{
  "n_layer": 9,
  "d_model": 192,
  "n_experts": 48,
  "experts_per_token": 2,
  "d_expert": 96,
  "d_shared_expert": 0,
  "activation": "swiglu",
  "moe_layers": [0, 1, 2, 3, 4, 5, 6, 7, 8],
  "router_score": "sigmoid",
  "normalize_top_k": true,
  "routed_scale": 1.0,
  "balance_loss": 0.00392,
  "balance_bias": false,
  "router_noise": 0.1,
  "init_std_router": 0.00732,
  "lr_router": 0.000742,
  "n_head": 6,
  "n_kv_head": 2,
  "head_dim": 32,
  "vocab_size": 8192,
  "norm": "layernorm",
  "norm_place": "pre",
  "norm_eps": 1e-05,
  "positions": "learned+rope",
  "rope_base": 10000.0,
  "rope_fraction": 1.0,
  "qk_norm": true,
  "attn_scale": 0.177,
  "tie_embeddings": false,
  "parallel_block": false,
  "init": "uniform",
  "init_std_qkv": 0.041,
  "init_std_o": 0.0,
  "init_std_up": 0.041,
  "init_std_down": 0.0,
  "optimizer": "soap_variant",
  "lr": 0.00479,
  "lr_mult_o": 0.797,
  "beta1": 0.95,
  "beta2": 0.95,
  "lr_head": 0.00627,
  "grad_clip": 1.0,
  "warmup_steps": 60,
  "schedule": "wsd",
  "decay_fraction": 1.0,
  "decay_shape": "cos",
  "final_lr_fraction": 0.05,
  "batch_tokens": 32768,
  "seq_len": 1024,
  "doc_mask": true,
  "train_tokens": 288200000,
  "steps": 8796,
  "dataset": "wikipedia_en"
}
Below are experts of layer 6 (counted from 0) of a mixture-of-experts language model. Rows are named gate (a neuron's input weights, with its number), up (a neuron's input weights, with its number), down (a neuron's output weights, with its number) and show model dimensions 0-191. Each number is 500 + 50 x the weight over its row's rms, rounded and kept within 0 to 999. Numbers have three digits each.
Before each expert's rows: "mostly gets" lists some tokens that are sent to it at least half of the time. This comes from a sample of Wikipedia text that the model never trained on.

# expert 21
mostly gets: "|---|---|---|---|", "|---|---|---|", "|---|---|---|---|---|", "|---|---|---|---|---|---|", "|---|---|", " —;"
gate1:475411446520423533512487490492519565525507518468567494442536518396540424483552428508505447514479524499466480523377519521491422555540449531468492444498498441485410375521582503480470522470486496526419533538526474533487586476586524496471473501528432415605483497580451508495510476501557427484408462631574473480429446508556509566499495415496494404532536507526550535435492529607497485430496624537572475487488523460559528558574515498471551448397469561526477549486455493451593472589484478487472489653557513443495479444490549569460540437522491432606480537506505510466473600587521508515
up1:462526525517496545446547417443479551481515516530522570508509540409562492484547557489425568566536507528508378453526530458493477541457471511516550567606513509546391448380473498469436489484520567514595535483573579524409472526534526537500515542492501440487554427537585486459529454530505517386394548417482482495576470512538533492429482466423470577527500555516493476462537455494555428530513382483525527516436506460630487556554503542511464524469540458476455487473418471505597494508380481453531464537450620484495547559411418514582457507555503545580522463470525469534469404499569429446
down1:398484473475554509471424476420413636508436545546527473447556459443499592439453573530444486496451494536499480455459441460532474491500533448442436519479424515529470502502456622519472536504504483418453479558426405583432519472513591516499460554585450507635445454614511493434544497446535428516432569451445485513447545466496465459529536512501552502485615539488492521547437568439456504473508536536483534482473471483523472507455443564477483503561546519535548496451607466559500608461483469425430457552598555465463552491558470552459464501595540451503432497527619510526580511554448477505
gate2:551584465611559482512537460525525502466510642555521438536585563456449596433481629504473510455439467507534623478423458448502386625451511544548538529481567518517502542437473469506448498506577511504386479493444500536510523508468568475510524457467468509636466504501569469522522479452535525484546555422482467455513520418493460599536461542497537558525561479551518479467467503521464531504471531394406464546486502530470506582501466477573526545460476587486494401463492405541547448520564437379542485531504479498508515449487468532489422588521622516526451452499502415462512513441478523507
up2:597601535548445408533414465535601545472488535528556404509517441427514443491540499562485650532542496509451524411593446513552530460538509439537525494439484506532526528460519519501463373563594531522579481579525388483447446490462474492497546618490549465541544464545556495503581533511505461497447434507457486523469512513536606528441529554465414485519473387406470508509430529515455493441577495478476527514621515406507490465534512517483553483481431532508397498459481521507425458459550531502538432515486408506461521579515593493511448467471539559486458513485484519490459490448495466367
down2:476496504505562515547452503393479442473532422456501541547547523422618514532528568511475418404554506455473592467523499536568474516630536532488523442430407447607393479418546487396480517552474544507586469550433490500556474542547477511550563460478462558547513508382567566452458521578496464459566477483505584454475524415547439567608495507586490515529637458618526455526474528483535522465465492494553459479544500470540454526422489499414513536521555508457485503535558513505607547507533479485501474589482513503486545481477497490499442479421482483496473517507486556578435578541572412484
gate3:419592490561537510433498538563546537535416484542510381400467550564474536499502511523428379578438582484467450440497568551482505532504474472577528526471470335462437429489552467557492519556438483455464493500489586431459545524620560555531521578485439506524496406480490558444441483438393496508465430477504470449442471561502443540445473455388461496582440519534433501515501534407458400441528575533462611476524440465527509406498445450457560468487512523511458548549508541480540507553511506563495521566532482494468552511488513596540509452552519579520454488491464418501514513526472470523
up3:567518539441457519468429523426534455520487521556559597443532518511576470501527557476479557471484404492572654468544537473568497462493455453523455480546480498514557624510642523418527474572504442510460520460471522530521455490483476431522536573431555503462554590489566516506502500382490480501540438509462417482554472512572406521606526458443485516482556498526513488524494415453499514479467469469488465543515456449515515520504508484478386483526553516483536607408479559522547519500549469456604544409476555518599595514604469385527579533388437449445498457514456525469488474475440487464
down3:475611517510492494474535485491606594492449420470417504573470511510399532521573499558540527524464421447491484416474513541413534507560455509575449508499457518470469468467511609482492499505438462463438465541541516500498466512408436477568486466466543532516421547466537509451447588491527521489432494489453523555456484458516536477544522604522615439577462597402480529481454583584531471556671557469444662479446525547574504455520498441489457443500606466487512508508547484608518506428593526493552517455445423469494547499461578463506500541469418481493489522508447479527488466485535468549
gate4:562508487493538435569569567514505521572466543576560571515442489410492458463532471467510505514483489483375545491547510472460551508407551502464392515475528497526488500549501543582447528565486502483414327581480494493539545416463513571443522562491549474510501561378499555508482492495529523486477621451419460449475556537478371524518527533547549493501584417554540515451500486598541497481493419439466477511592412555433437493519557444515461503507592503430426567551407500504595465496492496475493488425437557517521462492465542420483505449469487480484569413539555575574519466492550517477
up4:510406571461502473486557527434470401466460444416477484633501419550565450545479473569524430472599541557534526435481514459524474493535446437664511448462435518489471573483441516485462532574537505472515483461487514437439575597580510602498475460479501459540486431476576486447514542538565487511485459459563551477554426404510533572457456409491497599527546542447496552553451522469563554558509477481614575481483509469595420474535433610447544525515552474483514481509543485456531509438441532463582520541482489476581482469548552526472506581450539500504421509573518454511472558491577472523
down4:502493372512474550468475515551466599498508499459482471507518569509490575522460551494651573515486496492413497515501425526514495547501473458466487566476509469504479548414423521500561519438539492465592452489433444556516511417484493456499485486519461490376513438413494470616411546570553497425579420494499435579543557521414494620465439562485538440496461493537535443531484512550452534482551494458504514540420462387544584635504594523516520477606446468461443419513529428503503572490570463478401474503557488423513526527499500497577522634519491474504510519483477507500532447476560483490
gate5:430541469485549534453492465600486499585556530547522419488509570478452467561502483518447517636528448493458468539548558522547544489451467428474598604604563450445523494484577528539534526563525524511574452562530450541407559536586540499461527557418487539490579496513509529533414370476549511478370445467534491486556473494513520530580499551501482495587421431506560495477500500530469440536515532479481411541591552574474435357505476517514538471482500506481419476468481489505473535457467588472416424541444498492458505514478563463515614531422521539519510580468520550451430484521390500478
up5:544531513437553516520433481520457480375512521504577498449560527558568446480503504434518453493500426541493491546476527463494431445537498431538527534497532445512534501571492464541521535446580492480496522503547379492408523539528554454495450494434429511580474523495486469549437555494427501413550519509435499548550457477527578494567416419527482536517430495444470506558455560522439446482464442551435515459525546442549465426413507474599529551503553461545471513496474565513543408463349464542470452523446485498453558481626441511600489485487615551531404482450650500494572507450561498400
down5:510531542562552566521423479394476526548519494466515509551401484503521457487439492516463563514599446403415546514548502489527481536529616513448567555583527454479502466493529443438481526493485515528489464431620519459597531483508482413440525474423502442513473490527511511500577431462483448549537442454513540512447478515541485462434591515479555507523389489610540562526561455440531598594392463531498559542525556535590520522391435445480520614506501527572527473476509463429544523479457487490478511470537594588480537499558521503537430468452453502440567617613486445445494468554533523518
gate6:458622472522519558579519464452505377563486439577468464524443519448456406534549515541486516553484447532454511520500551488459458442497550566504496475444417449549516520467564461492438514530512486444539457421535555468521523442489465425455552554498520480534563479531431544427492575521547578506572620493522518504520521543569547538664545514512556467556523610551532417397600493627513537531441536501524444480506517487520458488575509411425551490479523467451452456492499468541585435534528485457567511477590369516530548561542585542506520464508539538476435512529455556450514485436423487500
up6:512413520541429528437498543475479533516476454456410463582640499532585534475511477527585471503528512549531474509507511594482483544474476596556559517484513466589505461422536507487447529474471531464569551553570524551496489547537460524531461448475450535512466486503452521498478555498493466479484521505573471516399615612571483364546556485457491485554460616481450601479590502439554455433545582522546574460556434484528519426460465457410505504474497516446535481446611431494390532510580525585532515486501476395441536527560462478467525445448520501500444504579532507476431456526554433599
down6:468569494472510485524459457463514433551460467554422559489476437541475436550467386550515472457503487524528495563508540498473434516520489500419457412584457535446436455509467477546520605493462464526539565365443401458472505467436465493480501528425542463555522525562417514563421462512556457451585501461451540605515460488550529459566481570553547489548415511565529472378517459470567564401513492412502604539546586499443559485581522522588508416523576503473469529502508485545475503484520454567551514513461420430472509492448540608491493483433439557521464495560529498510517462418384427534
gate7:542531502525479558438518566518453546406467560568629427495467545546616495511545583439491492539572493381476397562444402515484502512459492559512478461545538455425552361512583450487551557508579512466501531584459461495587470472497413478476494511567489475524615537561475432553524453455537536457507500504599426496530489504490451469456565405508491474450521452613555518459526499367488440456525564512528559528441506483516583489495584514514492491449555512469462492535478506526531461561498550414491351451537448509438435554558567502467515501522490494509577512487524508541489561475505460538
up7:475612527531465476484486533409497493515466487445492519439535529391467481559397542554539497586507418533606542513583586555489536517499559489503552449488512567545435581519514461593454370479400612412504503479488560562385500470544509504496466461511612512497448525534496454622524543539529409507454500501536501452499502460540517576573507479508570569449405464411490569503555517533470569520454411444468534474542528572519491409594499492444454597473504483492511514574449495516532405527536509469521530562569436554545453474506484556525482490473487432510555587472499525513432472446499521458
down7:565482462544430552407546604522542558457471476519459552468468618643533479549509583459556547505483454452537415479495526442570492421484516535521463558433444473414506496537585514563538505468509531541510461574436506406542512530517481466529465441456545454455517449479524482524486567489527467509491482526498543527506530565508466506445538508465514422590420445612470455582456343467547532558572534455430483513606557451549582480486486545560549450517501460505437451508514482472488419356459524445521542535505551506367503451571559524431576469467487548511459486533425484492456535474484502552
gate8:425464421480488528461514657455538463495421437517497553497601520505500428454556464490497547553432533517504485554506559608554451511560430544488535571456513376505469529435549587573432580495483520477426490551517541460495503555481543549424546509561442593532445509333523468531490469552465457487487524399500405497569460504454437565557531499535532447495411433572474499575467464534470462496516601510547441501461476606457465453478505511508507548541459472573458517480471477618544433465459551521547439493525441482495590506555474489539492548437500565474537539542476438451437490490480524574
up8:525431555450391423475546439509548464475519575433519467520472514598414540521560553409516472424550492450539416541490382529444498542429518486542543454502455592507410496485475476454502465451547482546495475532468479529623483536494494449510428554534490493497464507541407454490539432573537534474450456496557499571614505550437518453510475433453513569523436589504558538543505532504456527437502391514479488479463500462467531593588537535442417403479425431477470494559459482505499544536521478548515574532522557469433459493320470476450441565439450471495583478524469550523527447552565504547
down8:586623555456444562523562544540420472499433519473472497457526483438527469508563466470517452553481437574563527549530493490600544457565511489456543525497494438458425431593471528445544509540470576527516485484456512437346527530460480565498572561532427543459510557495549457439471547506503612517490500541507492440463465498508570459576484553450448565457512392344472537507493482456548551497484445504524485407505415516496520477482432611408537513408485540556431547505470477505447542567535478611548479460529495467518432497505501429371421483568542565480507514476476476437542450470448501521
gate9:490475521573504475551513454570481481423403546533566456524551521510561400491516565480488522528546473469554469533517677505397427394479472416438462447491417498618469383497521475481530538535488464498545550447486624560536421476454480504474557600483471516396467529518506565540522515512483516561477492467501513450562456562533505466551459553486493542479486523466530389500501502525454483524428474476503501646615482471515507459482527463507529475424469474487314553476530552536506438557446553583502529533435495498463503511486540506490495461420475444501547442516478430520499455458544595470
up9:609523486556476449558437476448607446436551499433548505457548505457600600399544465499491466551551431495490498512420592429548478525519493482526528494415467503542529551520500428414471488555426518473481555557414545460475511527507416527403541530500480523502536501486631516488439561544444497612450430515486563441462396565558582420540427497476445570523480560547569417505501498406467473496445520584549536484539526450457561523483488517522434554476518552475605531526500496415549571496518554539470481498394437529443523580556523490553500543459505444490506505423405460477550483510527517521
down9:505485407476416450528557553601486464502445501479519491561462459493464556482505525457463478459489543458486543422514416497479452523459491499543522561503497495624459598586489450487434467487445506509451455618448414530405391490565539474524509509476467420470476526512410569567553537471505487441526430437498481586485505506510515478467521539546487607545460582439425482467505458561589462528546505576449484497430506493520447552533513600496498479493429501454446425479477437515571513525532499439570507484528507435597591459638458505496493596505456617435466545533514394529554561421458544469
gate10:483589500467582457558473574545469477457466485528545488553521557495558527489487568461455526506502406455492433489540498502543487517496633527555615493486470408474531438462434485438461432515568484540484463554477532471502485506450632500493460515491474423496522467448437575428399466505535431466387496471527533488442575463484441483503532589414488455503498556572489484542566485525480523440485597499458489593439585586599446525496556468528529407434563493540492465512459584448464488548520499579536521547464387575529495579618478511544518451450526479475501429582481516415483518407515559556
up10:470509484550509537530472497446459504475520577527543426520516474524536503467529629646469546547437518468475568489540554463448440529378513449514521541475481516502436402435445540503501536440559505541516397517465568468544555460408437468531399500467406377461483474466465469428482543550477532571480504512471492444483574559536598482482479400521574463556540533539546409488491489568438482431465598518443556515564543546512467513508457420554545528520451397515517537595518488439459426483448501567533472535473445543425573506548441452542556459449566458529482484530427469536578504465484498608
down10:488450529530540527541502425552469438516469500505624494519547521501338482502481385487527491472456496491514380454458524481417512561519508539530488481504543541567491470502416469505526483547551571552550548497527387537501491576521446509464458497387590576537542457548554545520489464460483411515593469526474501503508503477549504507542529586372513522561526502478424476537505579448576403523507509436530539483600470511431509473576513527541441526353555515499408539595507483549532430551550440495479429455522549542547412457430390527464448527543546556579509506494445454458539531503498458535
gate11:543457429444399504490564506508515545483504475483517555559577404537524484489450479486538433568492458558527584375503480516500446493479441592532457381494555469547491420582517532495458498532359495512464428480535441501501457484519484518530515539492585450496447516534478487604566454473456569475544478434443532417538566565572437447484466473590442498408459483507530441460527509505491551412546438455431458536446496507454570368515551473465524486417533438453437567476519507548557480458551568501493475463467620521520563503475557561547437478505408455423448522528542434490463531388538469478
up11:548540557511535559491480631535651470543467532511463486545548465492547429424448480477512485550410459458456612495423489473504442499489527560487551536572476498539600497506497523566465478602519510551379500544500461450539497457487479458520459501551418499427514544444561447535511444522513549571497487537433567438542610440475447535567535488497448572507465496470530457473585536504610446476481517502511599630511419474515518482513555496549481514533419566453527517509519561525520497548482551470488454474554496490581524475575439561539449461466449531481483519516619509398501634406509423477
down11:474520546518542456442432518514563545466564565518450375558515458470509506532520562422422565444510573518472569518538589522462545492539447405501570531528555452505596583504505485484508517578478454509533423476476473445459480500575593477454526435481501511455442588454525460454459475469517534518418456540616520498483579470454430477447521505405587435434541490495528570590557484405421509481477495469457491548423486572580550541517501547461428517466390425411510581511498486496466527489535440520490461496531482390475498505563486530656570520431461424496442467503433456552531548517517487542
gate12:461502480516518406534642537503517497424432474453564425459624483531513446577533533549519426468470552502478526463454557502449521561520412472588484471565479505499556415525564440577426485529487489469513458553484492545486464530570510497486454504578487568573581588470532548599543611414470449532369441386490551434514491545470471494478559528460579540532473469505458500587559513552486583527438497538509544424414602476498528492550547510464522508515490441519422568543563483470509453517493490496412444511569575510460471547481555533543534423560454531425470480494437485549433494411515527458
up12:531488393521486464426528578376434430488414474428542532475488418544490447499531506491462406436493571498534567503526511526423617552478536519572468582605569452555416530564474521505511575583482464503530507454541427465433574489518429496485548483480605560470466459525516500452554592619503443474462466553458454467533457532586533417466469516477505547536507531520530483472554456439417566478559542490546511545534479562535516568474518539467539434453464517482423547564471498487580566456494514420468532599456458467512605558494625470488565443512444418464493478453516525510495544520501475431
down12:434489506565497492515445461489508485536515532560458472519467511637475547431475448540537495491538548533499502507510475484485459466426481391538529452518486538474592476460482530478526513438520459581486560469441494372451511438440470441449520469469594538585607407466575507547466446543505518471417522497533521468446490417527422506451440556507445550457552448501571554498535396494419495435509564586513544434503449528383442496610468497470549426543517557498504567609499553429596478560551497470542409497461465508522484544531555407520422621454459450482463521531608471514503550476514444539
gate13:473542533515608533510524427536461506459545466555502506488517471504527434478524430405512580541498570466524528553449464501427453432478489479474473489599476547593548443472518547473448549554486482543418418509549516425475506561487492532524539492460548565503487619438605466564450550517531548579517534505529571503575556532506462430502454467468488464492416496530429507403520545594564497507601512539516500465510393507497499451611402520442488548424406475486417547526516523497506453456473585422497507427564459516422587436554495597458536422499568515567512446527487408486473565503573583441
up13:565394594511470517519525444644433537583583454534477498541521567537479498507469500513530495540471454484421461505452509543404514524513566552459598508529480441417516518468441485523585495488471401465516514536518539475536503493514466568426485419514480541550457398496483559356462568603497517471485486420521590526469589489473464455529482498479442567480519548474556527469479590484474525582410406469453522602488489537549484483410520472511476437530530444468526553435498525548490494517540519608491472457485382449443313487485506554426462509519468490533510538488513534416460444509488510475
down13:540561426458527490506521471435476466461510467451485491579531551513484477490544487525549506455433525527597530538427474560511434526449582430481523516521508507554527529605412453505493503673422476429571488408474520424492473392473472497527415546524499565496439527618540520466546424449443477500492534492449510536548502454547415482468483559438472600552501440496474523520512519520456586454494421605520559540434461516416624515590524587396485510554472455528489476454503540509408546538528512480510602526454499491476422441581518516543480470537437518523465497503413489512537426547442605503
gate14:506530452526406556560432531478554553589473447526474587530516439470462426564535510513471502423368452503463458531469530457478441545453492453555571429507500443584505528493547446409546484563513543439567488508559552454546533524465519548504492507504431514557600545582536468495502494527485573379484503449579490457540556467554523383486563520488498427513544484481520627499494506460504491524545445544508527524555483442493497431521629459396469500479519599463489500533475480611527520482439516371458393532499445496481508550528433512504527451531495525471478496562470382553453456566548607563
up14:461512487478430476435452462418536483557541587440512395529538507466464506527442484441431478485494473459476576472511420485520633525483507457489502472480516470423420438461473577494585545471484455536498493414510496551492437381537464478518515572437404493457495464513456457548489531500487502511499522548507400559429416559460472532554428426586447669513574505569534456458470555527599465510422460527510402472469464540483552474513409456468589516598583535515468480509452537493514476534545407514475536396434543509490443456556586487467502513540471561520515524530550574470514537510384534527
down14:550520612538475497522485520593410523430528484459505444478512428500514510438474534475562529587492448533492476483432469505552472490482509511534489436490512462541489382518487517434507487535462469398457420570372517400532562520474528552522513502566541544553542487503463503532399450413520518428480545513441440461595578521478449449464537432375496415481601454522455465503521503480499419451522458514587518434534548376539521456497438477484500579440489428425488519470536431436499611506551369486566521436507501506559550515561537539425525512446457523618501479527545508545580495496491537435
gate15:475495540500410494488492509566442518567492551511637422406526390520488506496516525495474462399547423475439518503515532495477468471524496530509494488449448466501571560468433450486504520595508535567485439496503508430515518511547584492541500567498490529541496616412453525482388552486469557572474521439533524502466468597551545577511435536485522509487522498522550535438536437555487511452520473560576434471478410491532465463448429514513489494472462602512430487451460492556536472427433448458433467518513427356472400476534499528496464430569574405518575605531513478359564410553453532483
up15:470427453551426440494571537464475476559433467516386555605483506432468573416442455460614455439516498549541516430509483514553504566538557442436580531487413522511553562557486478625508519470485524492467509459507512494442503440489630516342575491525453443478455474553567473477551427530480484426421495459514426511544447502479470515535552630491411567520394517468489479522509536485497481522474557504545538554571499571494497501443530512493494464565534504526499528500496431477531530528496593572452443449458497459526573497500508545532451431411533483465543372530440541534502477613462553489
down15:558474485535545477511491514540496487497569493483613487361585518459476474443457509588512433490487412529503513406495513593540549553538527492559455467535582546499515563503501586520512534470433541495407478525470442421449396443488482482488416535505448460577536559489493496489557503460535502403485481484517454498537483576420489419469494454450601524566547472508474580436489478494530410503537545477455463391463493482409526474641476494388475480491366520500591507509512592484481522526521492475526488449466608527580551557499456530463479516499471454450443575405524502588475485549463606461
gate16:414517553552465442548470409537511468487496578433534479443486512449474550444499456471491500508498452463408361518484521503444478459423470466529426543422542504487543486469445497442622470513530412496509548512460431497591584526539510482547491528456521383559543541509439605561544471452468537630433424461450461480581505482377519411522479494570565452516504483534514536483551543391573510511508499485577459433542507563554535471597591430493580378474499436471504442582449532560487470544458520477507486491427458546561456560529423525500499524558533416465527553506489460472502470499534489512
up16:482499408449574554448463540512452483490564563572542531484452637463403481486541429514481541531537492492539521464537485514535532425497560506598543447412512484525429484488541435556557433546460503512371450492482467460422517414489516441587472502480494479525504385497500487488457527474513507509521581553601461452498485553560477459522613546436436445553571436541399460550547515517472560548549522416492476522529456508460548540540499530481405420483555425492558484455521546422598529551466446597553584562472488484463416421445586527517504500515490548555488458481509577441481548441408473528
down16:377467541554441552535447545547533506520491437378532422464568472513503445504468454473476399481390460604456432500529578525511455492468485556495486535534478445451491576559514481508592502587565452505440507460532518473489538565505435514506406484565451467488494542503447587554492506476481571556578564469578474470484431461433596534512546568488443499478508483475464518505519552530510493450518577522522440534483501478676530454474492399584528507443528470457476567413592514504532525515413577527514589495487491438511520523438442625527422485485521502510500545493527412568474451498606500561
gate17:514556558444463509514493471435535484433495574543473410562592453500514484468521570420484482548626521550488515476490533471440501488537534594569543496587548430398544576483466546477517420581449434478416469561427481438553502516444427410430472458562443484584441482498516518516449549453487428421447440413462514453425512491458478455574463511579550541557537426518473433456468462522455451504507479496542552507484522535531523564557471505442429486462445463495535438525414558411554495529458475513571451446453458480487368487522595592499552500475591429516599519539444481541472505499489494574
up17:476515526385521474417498495553504484473484422553510473588458476492574564524471416535450392570547463506555505482476422461523438410537444520543489504577514436493523566565522486447504416554466503524433483513487542484528515605499573471462534421489458476505435608449555547481552518489470494548444416557543515450439545455553478548539471482532439443479567515512436537540556569586462528414383567495551515565586460521592585525510576545423563495503405532552590477441452508517524548512524550555517497446516507474569507460478543478429440487504514496606537440499543409417423473542497499600
down17:514472562454633466561525462502467519522389541520560551504564529420523566519448551547355462538532535490487493561425530524526456532459587501465521517565509469507591478473490502552385465455473535386505489581494489432421484513536508469497492423499490587545469501471496510471525442498477504572548520497527538453519551435482496463493538488554541493461469470497497570483490542456456453397485478482550438416574514485618441493521543515345555553506539492628518519508453516589614448477564608479445453429532481584475480480476471485483492458542500651541528508609480527558532534480478492474
gate18:464436494502492444445471438467572562445464564461540563513472489566497491471569520479499484465552468482538419552487482505558472494505523512604529502468475462444465525433480493427455477517457518508372531446494539397520499534510582563484546473583514535515572603461530534351483473538579542409518452533488482540441454553541581521501521465441535487487524571415507517467493597469475534559512497509428606580460473570574461461455465521566493487510464517536447511412426488638493553583486481454536461441476419394544405488568538458528525448523419495603450525530463411419479492535516464581
up18:458537527466494519422471491433544507553512512515471528502492479434525462453480477493543531644533541503589515450410474605424487454552430492504417420543578479452528502483433460681495463598486533496305517558543481584477494503554433475538491497491490474492501597499441541525525396469557535512474617537515532569473457529540483478474520512515522538546570509473484514469537554493588434523483583592465557456423463432465519475534546573527531437507422487566454488535510535473515457440557498431603453420501548497510448510488558549488430497468539436497582431495476451581544514484499493479
down18:444487481476496477597514526462454443460417516445421513523549457476547526455555533532603415487576477468497440459507466498515531557542511526453544562446531519499453473511468480511409432502585445512544528523479465522512361497496440630518446529615397518445498510511472464605570553440473453582434512548476501478471443570495494484531595544484497495560477441444465489508471551576447456464562490488542451468537544513583537556476446506529562388517472432484479380463414461478460523502568534488482523450509490509528506436445509498452509430477411639533461438443461404474503434567533617469
gate19:485475521578500536504456434567526518531505371521443544564491512496427476445613528528559431510572499507496498486498455444440542499484530510492558570460561504490524503446591439583518350534552531471488457469441396475620574550366528572528477468541483523569545509459419515457506515434555462459415439585529440512542551460576449536453465550480481476498542511436586405515510606484534410509475478540454514492462531466501474524556493449611443474479515446610516534471545477509472502564488422479505463464461395549515499555448564476519475442454555556530442472532543454496591448440527535529
up19:541548476500489437428507514456435499524513555478506456579508514579555459493581516461495528488511489511502473398524538464525506460478580532540514470538504521478407502508584534447501476489477446503454517468447450545523550499480493530425524445561530473497515504516394480392531626563466470497522551632467524434448554474506473641567520577587613526575554572434543452508449513474512492551440488452482527525389598513486575427488489457434491513518486452510445483402613535468428387545443588479502499532598572472546571454519580535520488552418494536527440533537547560408462509490466447535
down19:572473472425524513478455449538466520483548434477561510533513580496463518567547522457574481604443418518491465512391504523576667539425480425515518525447401450507573490440553529511475491526573534546480558488501545415509502606493528462501522536414583608417555441537499419515506452527609509568481450502546476486495558589440476570471560542495501488483518515501487478501415547553506431532505454486448496486424450529408535477499391542494532572478450498476478514549404484500572457519514547550511487553560480592487413567524443477470552521562413414575459520542500582546489510414495524520
gate20:467495456566503514489432543466523457495460457486538485407576472473444468415534511525498460442492501529431502470467515504479454442561460523581543591546434403592538427497514499424482529578480438567523557504593618481541530481539508454639456553491462521534601468550460556474471486488472506473460401428449508506485412523484505604498458392627515471525490488509556500547444622500508482531560527548534488634496491465515536560478471450400560498495500437571481546485557472450527462502514507489569517546458475495436620489477459431552406497458460413564483483532566462467447533429437529535
up20:483562408510414459469471503471497517502475498467474473468499453522439443550341558464566556502529542445603486463414473401401466444500593526495414484588484520406403386644496465455617493485469475559457495531452479542479521558549531489522539425411429463545497436380417565498474573442503504575539556448446452521461567529502533512442516552535497545543519573478473580473540534509581446521479516463412521452465483420465483502503462538562502504569486469496519458526439467423457486475500531481449563436551499516547504582435564479533544436524478508496464566514513463522571528553489526505
down20:491528476403511531503431503470455556538577486430421461555487477403465473476457452475506422538481539439589476494437519416456569569529536473490504465430567522508569504460471516426556525516485518556501456403619464440509419566416467588533473543560483640495415509525483473504479494469483552484523532515514451507446430465412527461472534400426448479495493511488566533506526436659506525499504481573556497478590462454465531495546428515517508465472442585510602482458478505487462474608539573554430582515490449420526479500472543405409508490602538493519431427472524499543574510508512564512
gate21:513414485506429523575535528548536519498405492523565425548572531408498489563523471481558423437422487541571599497442614559514457519414547489519500478453440500498550465447523465530555492482517545474533550559459576433357460513564498506527572495436575459555494477504445542401481501531425474500478436537527538585494469471504561433523537474541510492470490504383512376533509513454561518507553467477515406426500486491492543475527482511446410453483468544527576519587497523506595365569497459531479455461531508537504533488600484468424425445493474463472549454591565591579490546477547567522
up21:486502558438441422554425527530442476465478622433424531496506459556473528527363505439482440549491486543438510498527449445462518509514355532523407574426527487483426429430510625569493512450530482575525459395495492509486534505426528458500477490547550480459491541549496536512456536573494449495434435461481402490491450494554425459559520500518511532519509461420452582509466547475489503506508584537551593523521483449560443409491620507554525536459482466500488400523518461570459468472487496518465431476427504390452524560557529497455556453489609574497515531458515490539500415470431533383
down21:456429548507459570504446463512413441409507560576412477568524391522517523503456435441602501511505461484471500558467473459437500501523474511441543517449484450502405518415443511486460563442439460456623493478549488472432511457452469496564530534441474585456577486480607440528490444494490543558496502422400495489474395434521568548531494550552482517431576510474437509508478420535515578447465422479446606479393554489641494503431520536506476456568456482495551493545504532505497593510495489497523464558433487517458500592498492478578487508413484539480525495514455559520551527481516574652
gate22:400480592607503511470532497530541551627466549503516453610539485477559473467463573488520488551409456557507499505392571462453513487476541562440460630524447401535499390407510599520563465507521521515467513514483503434553487489485489419470541521422467583569442475504501502498515504549425544487538515485513536445504542477509416492438530490568537462537532468472428480445469546419504487501516483390464530521475495500542597517505463550557419530532576468497480414621581428488561487420540541486500489454531556433553549520554469511438455411482633487533449474437565492512470557565535488480
up22:529515473446483510575491531563555490490508498481521525521436494536530475524581426428430441461515510371491414427456516525549503474489490428480491524489502563448474471607416407494465533516456545511497569515577497465491426491512483555552569419510501496471473404450489503382443463516461442495573514574483422543517527535444541417493567531451464418492535464567558491588531575541521633531445468555481477474533550490568594422445478416419469495537453462517500563559506530634481542609449472557567479463517467616525455470467515497562453515539541473562457521518608486465490411458451548531
down22:543564518426449511543475529542560473427503554501436461534504447499561499547557489410541430549519556472457514533530442475526543571560491567478502583484517556493528515574447545474424512483452475449507554560391538542512650486516403495556492488603561538481471457499548515440482454474551510484539568414537500569539460442506534493402513558462465498401546544463486494596485475599481497535562493528556532500501573456377482470547574432527490516429513607445477410545520469530442481596493434484472386530434466522450518478530508458560561543566457539432543572455426469546539499585571428517
gate23:466474471548471446526505497483544536489345537364458530548470646462467384531489503563454471487603466495580448541494409433480480502473494544428480562571471449532513448437529490594459535500433540525616503432572454375480558577503554563531554577527484550490508503520509593433512551530505531506494525490481577545509533538429446442481506496577493595494597437498447440456528470470491486482517475556417479521471499496533512492547575442516552480571545474404430518561480367518475530518493443498454443462469540527494421503463485455473518505527504433469541451454487507535615466474521555443
up23:414453509416566559635399578556487573512468510546394561495493470518489472453457412520569503547416523494533529489515507449534540564503478507441565538518563536463487476451479462565507473497539519503502568446445429423486529534432490547421526572524600601531469521542457606445504467446532471476500482526500443523502501441484443439434532366502495403450539537518490476576544551561499480579488467431443446539585522513537432458388509456462545404486534521502423464501530436488485459516460521518494513516507564594448458509365475470502509410538540450513472441406481520421504562521526514415
down23:474489449395502536398458538532439425568520450554542481507472502443531507484507545459425447535482524568442482508517544493545475524529492514540500499550443556412531426439443448502569463497530619521473555546518508520401453501516503467583512497571470526500559477434444468538490464428504473459513462422449475490471551530552453450492477616569562547537533420632542463457591493578583486505497470517538489503606478542350501490435475571474511507399447578495556406552481539522585536558422522525422417526345494471472496480487471515443570532482526490526547618450519547485485530491515501480